python train.py --num_hidden_layers=10 --hidden_size=224 --n_experts=128 --experts_per_token=4 --d_expert=64 --d_shared_expert=0 --hidden_act="swiglu" --moe_layers=[0, 1, 2, 3, 4, 5, 6, 7, 8, 9] --router_score="softmax" --normalize_top_k=true --routed_scale=1.0 --balance_loss=0.000258 --balance_bias=true --init_std_router=0.0281 --lr_router=0.000241 --vocab_size=4096 --norm="rmsnorm" --norm_eps=1e-05 --tie_word_embeddings=false --optimizer="soap_variant" --learning_rate=0.00554 --beta1=0.95 --beta2=0.95 --batch_tokens=65536 --max_seq_len=512 --train_tokens=367700000 --max_steps=5611 --dataset="wikipedia_en"
Below are experts of layer 4 (counted from 0) of a mixture-of-experts language model. Rows are named router (the router's row for the expert), gate (a neuron's input weights, with its number), up (a neuron's input weights, with its number) and show model dimensions 0-111. Each number is 500 + 50 x the weight over its row's rms, rounded and kept within 0 to 999. Numbers have three digits each.
Before each expert's rows: a language model's description of what the expert responds to. This comes from a sample of Wikipedia text that the model never trained on.

# expert 11
It responds to: Line-break tokens closing Wikipedia table rows and section headings, such as | followed by a new line, === headings, |---| separators.
router:405512520451490524489493540537448591466471522530564508452499486510479470479458498463462456546484434545509497644461463429501586547443430521537397561627499510521448465561544515533512589521567504443514460515420435552517509442487582493490465496562527564564443552482451600580597424423527457497462490484513444514594479524508491475579511519493
gate0:505608427439473514599502550505411550621457471522539523518527477460535427552491549509452495570586525475414506539478547509479473522580480415515513517505612499500415428492581565529431546477497456524502454468439517514490578459446607503531490568440509407635485493555464505493556466537426496570448498471494453515542562472404496562460547520560
up0:550427491518500514569566492404503478492595487488482484457477509551436387467385436435527469402517524480515517512534552503520539446477667514536537472527535519490605498539380505450485473542514546512532512557634480532529474480512563599481519536526526547530534523514539458556537504498551489493537456531578546485520477493491421402499578398474

# expert 29
It responds to: Section words after headings and infobox fields, like Sing-les, Sp-ouse, See, Notes, plus verbs and linkers such as as, would, include, stated.
router:472474458500507487534478487487523498430506504438573535485485505400520536553544438429523588566536449517482505581450468578472480574499461546551599538513435515600508541473458596442573462526612515449513547514479479528555555446472472472541458429513420496497421462489485494562441445480508411550537542433505557488480491482493548481600500478440
gate0:421605574336475531457485477533542601461525557505455573476527506513476479480435500448501489463445532486484415461410551532537405531458512513404510464549442489564451497437530539449538577489544441435460510449485550492510451517497485558513503510466527432352468469471520500472405428535531545420560448460525472456545546512483481456554511511477
up0:558413458579595466494471498465499475532509470479585479487442545499552543485546546537555474518552460551507517563532497428497543445527513490507460516542467502454505494522436373502496480505473549468510425530507461496485598500492510387464497448476492498630569533568450464499547557450493439495458512553465517510428447475451495547466485460495

# expert 13
It responds to: Capital letters or short syllables that begin names, and particles like de, da, Del, such as Rio de Janeiro, C. S. Lewis.
router:542516530465438440452474525497509554505479516549585505589600540470597614529470551472529638440572583539459515501453424461598578542535463475559528453489555522475509537488516509579454522554483392468468559534536596508435388574463566453497540525486439589557584561496506593567430498503387456512569566525507440418456491588555424549544577490490
gate0:429481491506489472481425468573530524415563497508519470463555530517556592550481475505501544422531474476521597511515461563480554522496511499569507451523525444546448486597480432468568467504518525519496494590528554512469534528440378499496555508462461470419496509453605518471430507463501468557531511449476380649390500378539496566521480518492
up0:533505559463476488499430479474468496487543518502430565486492536435409461486435442533499416472544522501466392495528403443486526504437516511507394474507481515556467487484491533407511466467475518546554497474515512458539495460533591545494504545445504428565459509444458447525524486506476406453571542523546571385574496601529516446554558479464

# expert 34
It responds to: Capital letters inside country codes, football positions and abbreviations in sports results and tables, e.g. CHE, CMR, MF, FW, DF.
router:579485533450578485530499419430424498496576481507481522409471524502544544537490429503432519452517524566546486539605576510488426387533483473414554421555501510452546556549488453548478552499518581450496527538634424550429409514466494423471524417559502469521572523580457462528548532543450510487498502524582414464484430452441496534558477517457
gate9:505517543427488470512395522532526527556550477493434556463471483526398444594423467471501531466553520465517528503448502501560493429490452465511484520488533488459440600516524472544524475520539437507500521510567556594489459606554572483558384552483565537472456318452481437500562455532521487434526436387516501437492513507523532489491476519505
up9:501441573471454422577530465509473509560492559510552565521529468442474453507505436461530547432533531422550486505438588498551451478503530479455620552521519509499455533529518458577556571553517414502544533516476516527511593658573475477535441544510514556504435444521407486503457498612584482408465538437486565561471550559529527495545506453419

# expert 50
It responds to: Pipes, commas, parentheses, as, and, and verbs like joined or won that directly follow a person's name in tables and prose.
router:430499466522525502447428466540457524487474400468520499519450484432524417450541511516488555589462558523442534512577525427475457535432466460519457585469489437485572457447533488499465478541562463392441426410494523444533505470391480526508479461445443443520445470538492486443471521507414539505540540518486489465517565492530540464515505467386
gate0:459577476535513473567454535493623544435399494544470564409548477514550509568412465534457503531381484522437450530523476421485479583551509489633484541554534518516472430573684478513455600482424454472501499503452408480533508433439448559469524480490481522524543467562560510482519424522605475458498528438565535520480535544461607436516446551366
up0:536380561467435570523540555532426473541516476448509515534500538435433543431593461496436502480551536430530520539536537534483517562485545543407570417470409535515546539484398540498525412437461537537489560539514575519454421611552514527510486559446541521516481480525426460484422556420486577553596479566552486444561451447550490569492546423576

# expert 10
It responds to: Final capital letters or word pieces closing acronyms and proper names in infoboxes and tables, e.g. IUPAC, GMT, NUTS, ThorSport Racing.
router:509502473554519451509502424474522461494595554485398570554446524562507449469397433546467607558574504468565482464424551539442398551515479482529450453571475439472398496531462449509453508573633527393568575471551463553506555489443577488444415487510457503431537502590490405480521483505528443499425384495554482486460474532551527573598471425527
gate9:532472488473525498530497569445580465552485584557461387498395474480538581491505433536495499495512459501513445444484520576464522509453481496510456514569530461389360578497515481569378534471549450429542481501481537507532387507504565559427452453541563456403500485507522445547515558457508535468415449518476471572517424463616526530515457476422
up9:461477461540526492479527510487477502508514505571484425479440506503579499536545409545486455533555489448542433564438412503439556549580487540446528468503429415515523459582540530469452509518571463401526510551510470515461454535534509591445527511503545472436481411557526516563503468550522512541479524527518507524547528469564513543555491488461

# expert 61
It responds to: Nouns and past participles naming or describing an entity before in, of, by or as, such as named, called, known, built, film, species.
router:502397534482472536444533529508538555350474513549377637542497500571472470489517544509470524568550521480490538488416484624493431517521560517478579520524464550400485473449573485488524598514421484504560456546584479532454498478470505534542463503466524529550476494414565524567495521523489533532423462431549498521501510572516398487545401521474
gate0:507591496483538440559581505502524501501515535528507593423548529438537457485434501400517442579578529434569413522484544539493583469391526564463538500534443409515473563451489402606489549547407552551553527479511516509450502478496587567544455529529523436623549520418590447600494496551540472521477590388478473448473456480471419450471500478517
up0:448523510471440564431456500536506436669488467457512469452480447505500524547547525598474496433539504538463566491504461495485428522574437456549470508437484498432545512546448694466542474479566462465465447554529501459472567515513467422415492454538544579440525523548441538445520449428489555510504503584450422504530504532521516466524531501497

# expert 52
It responds to: Lone space tokens at the start of table cells or before numbers and coordinates, typically after a pipe, colon or slash.
router:512472489523441395486549460551535504471375454558514494539574507593497497469469512483508431583551515496505525435569573539377514434565464494548539566514534524540458612506488459493467473516541477488518502589456538552568512524577521524528516447494509550500520446595482478450504500507500420422563501509411462395593501485496611576582491398508
gate0:454419411543415497487568525577516524458472482462546542527456576497599541536532471465563523371513578467520553506460451531560568566490427539510504408514599498474461524592516523493522485477506467591445542501492533428436499565471480544516526455507480493453520491524476479537473472527541571498615502480539528398512452504579529473579558555436
up0:508557509486627518465446531419544510522508532537518467471574392460422497479502511502470449610511465477443537527581583500429389462540570484446448564463435457507575537412483535505512489500517501472491422525477488529479533423516479473516447576550528524568458513470508489485504537566527479582412516505465422549525548488436451506486430435512

# expert 0
It responds to: Verb suffixes and past-tense verbs in narrative prose, such as -ing, -ed, -es endings, went, began, joined.
router:422521455528532493462543491404499494459411481472500496553463451437530502512551409541519500409592535547480521464540518535535467541490480486509478545509454550591515454442492553433561569449471499410557524440579555520548548508541622515543418445492461445572446480523503427478446544513555512534488538516515578588439520486460562464511465449461
gate0:584496501510495518512465520401483496541410465473449445451572467498549531467560487485495526522573454532552485522571508577466539577557548504427514564420445489559424490579477546487489582468526452428509460511565491414432478441470435467452486567488513510513485426564552525537486441504538376458497540461462622532563476448390541464459381522419
up0:426498586497535505559517507518565523506533520508591551577475494494500489476469501527450495562476495479446543495446469465486511533448470588566503531535552532484561576399524516465498439507462578489508519537408576608498503545566522469509500363502440504466473604430488484478577567476489572541491530462521402556476455584574412481568547496538

# expert 48
It responds to: Number fragments in tables and coordinates, plus stray mid-word pieces, such as F-G%, 2.84°E, Att-orn-ey, 20-23.
router:565494473526545515540499495457549508466564599430400530395619529472454426484435536511464474540559592511515479616506467508496487545448607508455401456505514452484462592568512592498505459456526452466511463521411589594513452594503505543510488524520598539496526532558387379448451528504475488531449460505475545505566549492571551535496493560462
gate9:563463472452531428465449500482479552502529522372465376515472471560473462560464499501426507578608461457544453536410484523477474506449582544477417494632507503454536462529475505594508534411471458425611419462465549480592428492479509444489525467500605410553486547554469556556411511538517437560479470382437596465584477541483463604425584547436
up9:450517471559427474600581501528508474479443431556464508448543474443503357430552562533467523420457574619487448441526440479454498517632452468489534470417479559529527518521545420472510456573533502544476593478528447475448503489552505565467468567540390484425557518507527504444502455439457587447514481530500405522416505514456539437534488457550

# expert 17
It responds to: Single letters and short pieces inside foreign or transliterated proper names, such as Sri L-anka, Nak-b-a, Korn-il-ov, Os-w-ald.
router:476462490514435451532526548493463513548452497552477455441404496461524506466459569493481526522552459530518458581471538466457523455487476442518381487462623483533600558515551492567529503502507471469502514488503491519437431443485475524464502463479490480471476502540551432517512488522465494408540437530429509543461500454521540453386505604507
gate0:450529526496529599555460526467491460563456518483583558468509444542573483539534467454474502464511491577512332501522552548432518542614479471475465422433476490452514535485555534475573529506518576477526400520497365540407508484561445473589585483456471457528428369413571450436512554484551552520488532446535522541459463494429511529560507434476
up0:451519430531497498596513409527499514527442448511457564578453570551501496422490509578529511614467540420468524454418489424504467435465522544450406579623590448451497396473487551582455538538471442560485509509497520474593453473433560551472504512562452422483622538540505527464511497440477414483496501527539479578496590474499478408412461509465

# expert 9
It responds to: Inner word pieces of proper names and foreign words after a consonant, such as Syl-t, Cro-at-ian, Conn-ect-icut, Stal-ag.
router:523595432489499488656548432406482533572567444583483493559439513517550407454429443536527539461548561525570567489584547561502476500430439527479552560467550498493639540495454432539533549474541435452484415480548453590501505578563503574430534560406522403535497469587491546465556508466516479477507492509416353427501512533478455554454546534595
gate0:599496554463563500529441471492518506553520572467516545512487462435528505519517498505482429523498512487516507569529562571511546459498463441496438512430460397511506555496394531509540442569474598518463557526467496579531490509465488442480461570473450577468455510496453404537608487481504373494557539505488420520490524537478463561464543451600
up0:562484433466462478410479437557585543508476593515529552487451580508378488421447481481489588502497515442512475494511471448529439494552519506540561514563588510448484514489549486484414359621546467579497520524504572475453504473553509455543484563579544408437479549423586485454426526481435641475448500565483546517539583470536562368574483463497

# expert 54
It responds to: Month names and the spaces or commas inside dates, such as 29 November 1980, December 2, 1974.
router:534577441533522567487517535484533510493456505569475467427387530540493575526374515569453506538422428531452456469472548459534550395487541514429494518628478575567486512403411520517482477416557561543553554590504436475421493527537502530557493427436550598531476512540489495539502510511477541481547613484564480487433519507567518454536473459521
gate0:467629488490555486524622527526476523509496454609481508380501525498481497562488489566455467619417496512512566550439528556475576504439601552519482537482526488493487375459512593545512430479519458535499453537454475469467540397521487431536439524480554460506500593477490455450463533468421552528514425491506498486479552467435475449494572571559
up0:456517506583488522461549515463510488471432557511460556524488515429524610545499487480432561448451521429560454540624611572455565534446510550521437531491515566546470355407504539511412515486537518558515466498517472490519525457545502534481473503508475557447492482518476557478509488602456516475512477508460628575498467430551407521493550532547

# expert 58
It responds to: Commas after the day in full dates such as May 30, 1951, and sentence-opening adverbials like In, On, As, While.
router:431552575523587547503453522451472545534495479559546455396551487526494391523465450456466517425452448508492590467547441503487492473520450481441404547429554538549601488489439536518605530440504493526445440592574562521508497450551442461530485564556503579521469464589588594574475555520469526475522559426550499570464452599512550466463519503455
gate0:493462508445549493534496469516423474488502521423491450478506509492572519598474492517481490563547514437624567427549563618473514471531526469530445587446615539430559503458447556487485465423538415474584410564544583530555500496514447485462519496512439518432483494559588494491470499374501472507484513490506523431527544594450522489504505582527
up0:554531524519552460394488524502567560489498448519490470487460456501459501473581516454500498421513499460489427561560524514526499560523512464459586525595440427553424536461533452521467462486521580478564622487575473512538509457496570483550435595425524609466471474537528518434438421499541454494398584380433497543504533406508483421456547426517

# expert 56
It responds to: Capital letters and first syllables of personal and place names in tables and lists, such as Sara Er-rani, Greta Gar-bo.
router:568565497436410395438592555465484496573436465577505405563407479541533495442420468448484524475522505564490448526534553517508551510520468449520568462418499530519423559558551481438417471473530464421447488577519479472424498532427534459469476546442536503549505486497531533494511503568467517480524453502494466448506525478551494490462524551523
gate0:518455524532419536607458475498461416472489500462417520530523571579422542497392493495466567486534451483494462492537571462520451514531407492509537488462414472458491422444584478522506549486492538358460449404511428532482507575425533561490552485523416429478524520539515570476511400369491503450443495514446545510441543581490544546348525491524
up0:536424538583494532534453482518493570355448574461484412548485526532532532475518497568506498535545596477384438469485504510457563548493462447595487533450478490470550480522584446467469497493579551334467435517519501542575536526506514477642471542531474586520527488463494497501511486379550525500434488454540544535535486524539488493600463400516

# expert 47
It responds to: Pieces in infoboxes and headings: invisible marks after spouse dates, Species fields, year digits, closing = headings, and split non-Latin bytes.
router:480569422482489468488474435500516512510626517493471501518558434473470522536529454590404565545487460441449479439462550482420493556538606466429515555452482471504455516403487560570443478537615515559500427466541585554461450417525452501565448584509516523508555515544470526562445463567494401514493487485549578465434509514510519606411546492544
gate0:520508447518494519519446420453538552464461543455565513419503436452442555587525484467467516475432597479506500513453468491510560476492569582468413431478412503439428438591479513565499410497521363537512506561501603508540508541488507495510559535469491525570528547477567506462460443360524470501508567591436521535517443456549415519520428482520
up0:447536489409532471509500507508477571546506401516526531505533538540570534477567468530550552511568437525542524565544487475508538536589557502351557575560524468542626469487521468459474518493457536507523511531531531453457412554412515532458462531478482394500528446494481421476480496588466499485454456493473434507429557498495478470493572475509

# expert 1
It responds to: Middle and final pieces of proper names and compounds, such as Citib-ank, Reyn-old-s, Eragro-st-is, mostly in species, place and team names.
router:512644418594537512515551493490502480414564367462508498479517498502498479493468515489529549508490475461468555488504470543559546550493406477446417383574481497461492523514532479549402549581461381510502416473494545469495467559502520544470377404494469400592489495491410490453446537432505554498403567525501507518526529538601454582519611531541
gate0:452544538518534476431545445524492575492461488568493478587433530482528508577572440517492493514406428418502460583459535513530433589496547487431431523520487525485468510537446574496460556473425425555499564449518536587403612529499473571467557512573437471498500491487555548554516500439490530580451584502521567539574554499550476565559586542533
up0:531437480459445503507472491442436520462518512455516479488549499538422474457341553471513449503535477542403436488565529465458491481491604468509535518439432514569572495575523466479562463548526539474504434613415477402463490458544577466545449532403492543483435381551488466408490502544512570423554478601483524508468531443466573402445420518421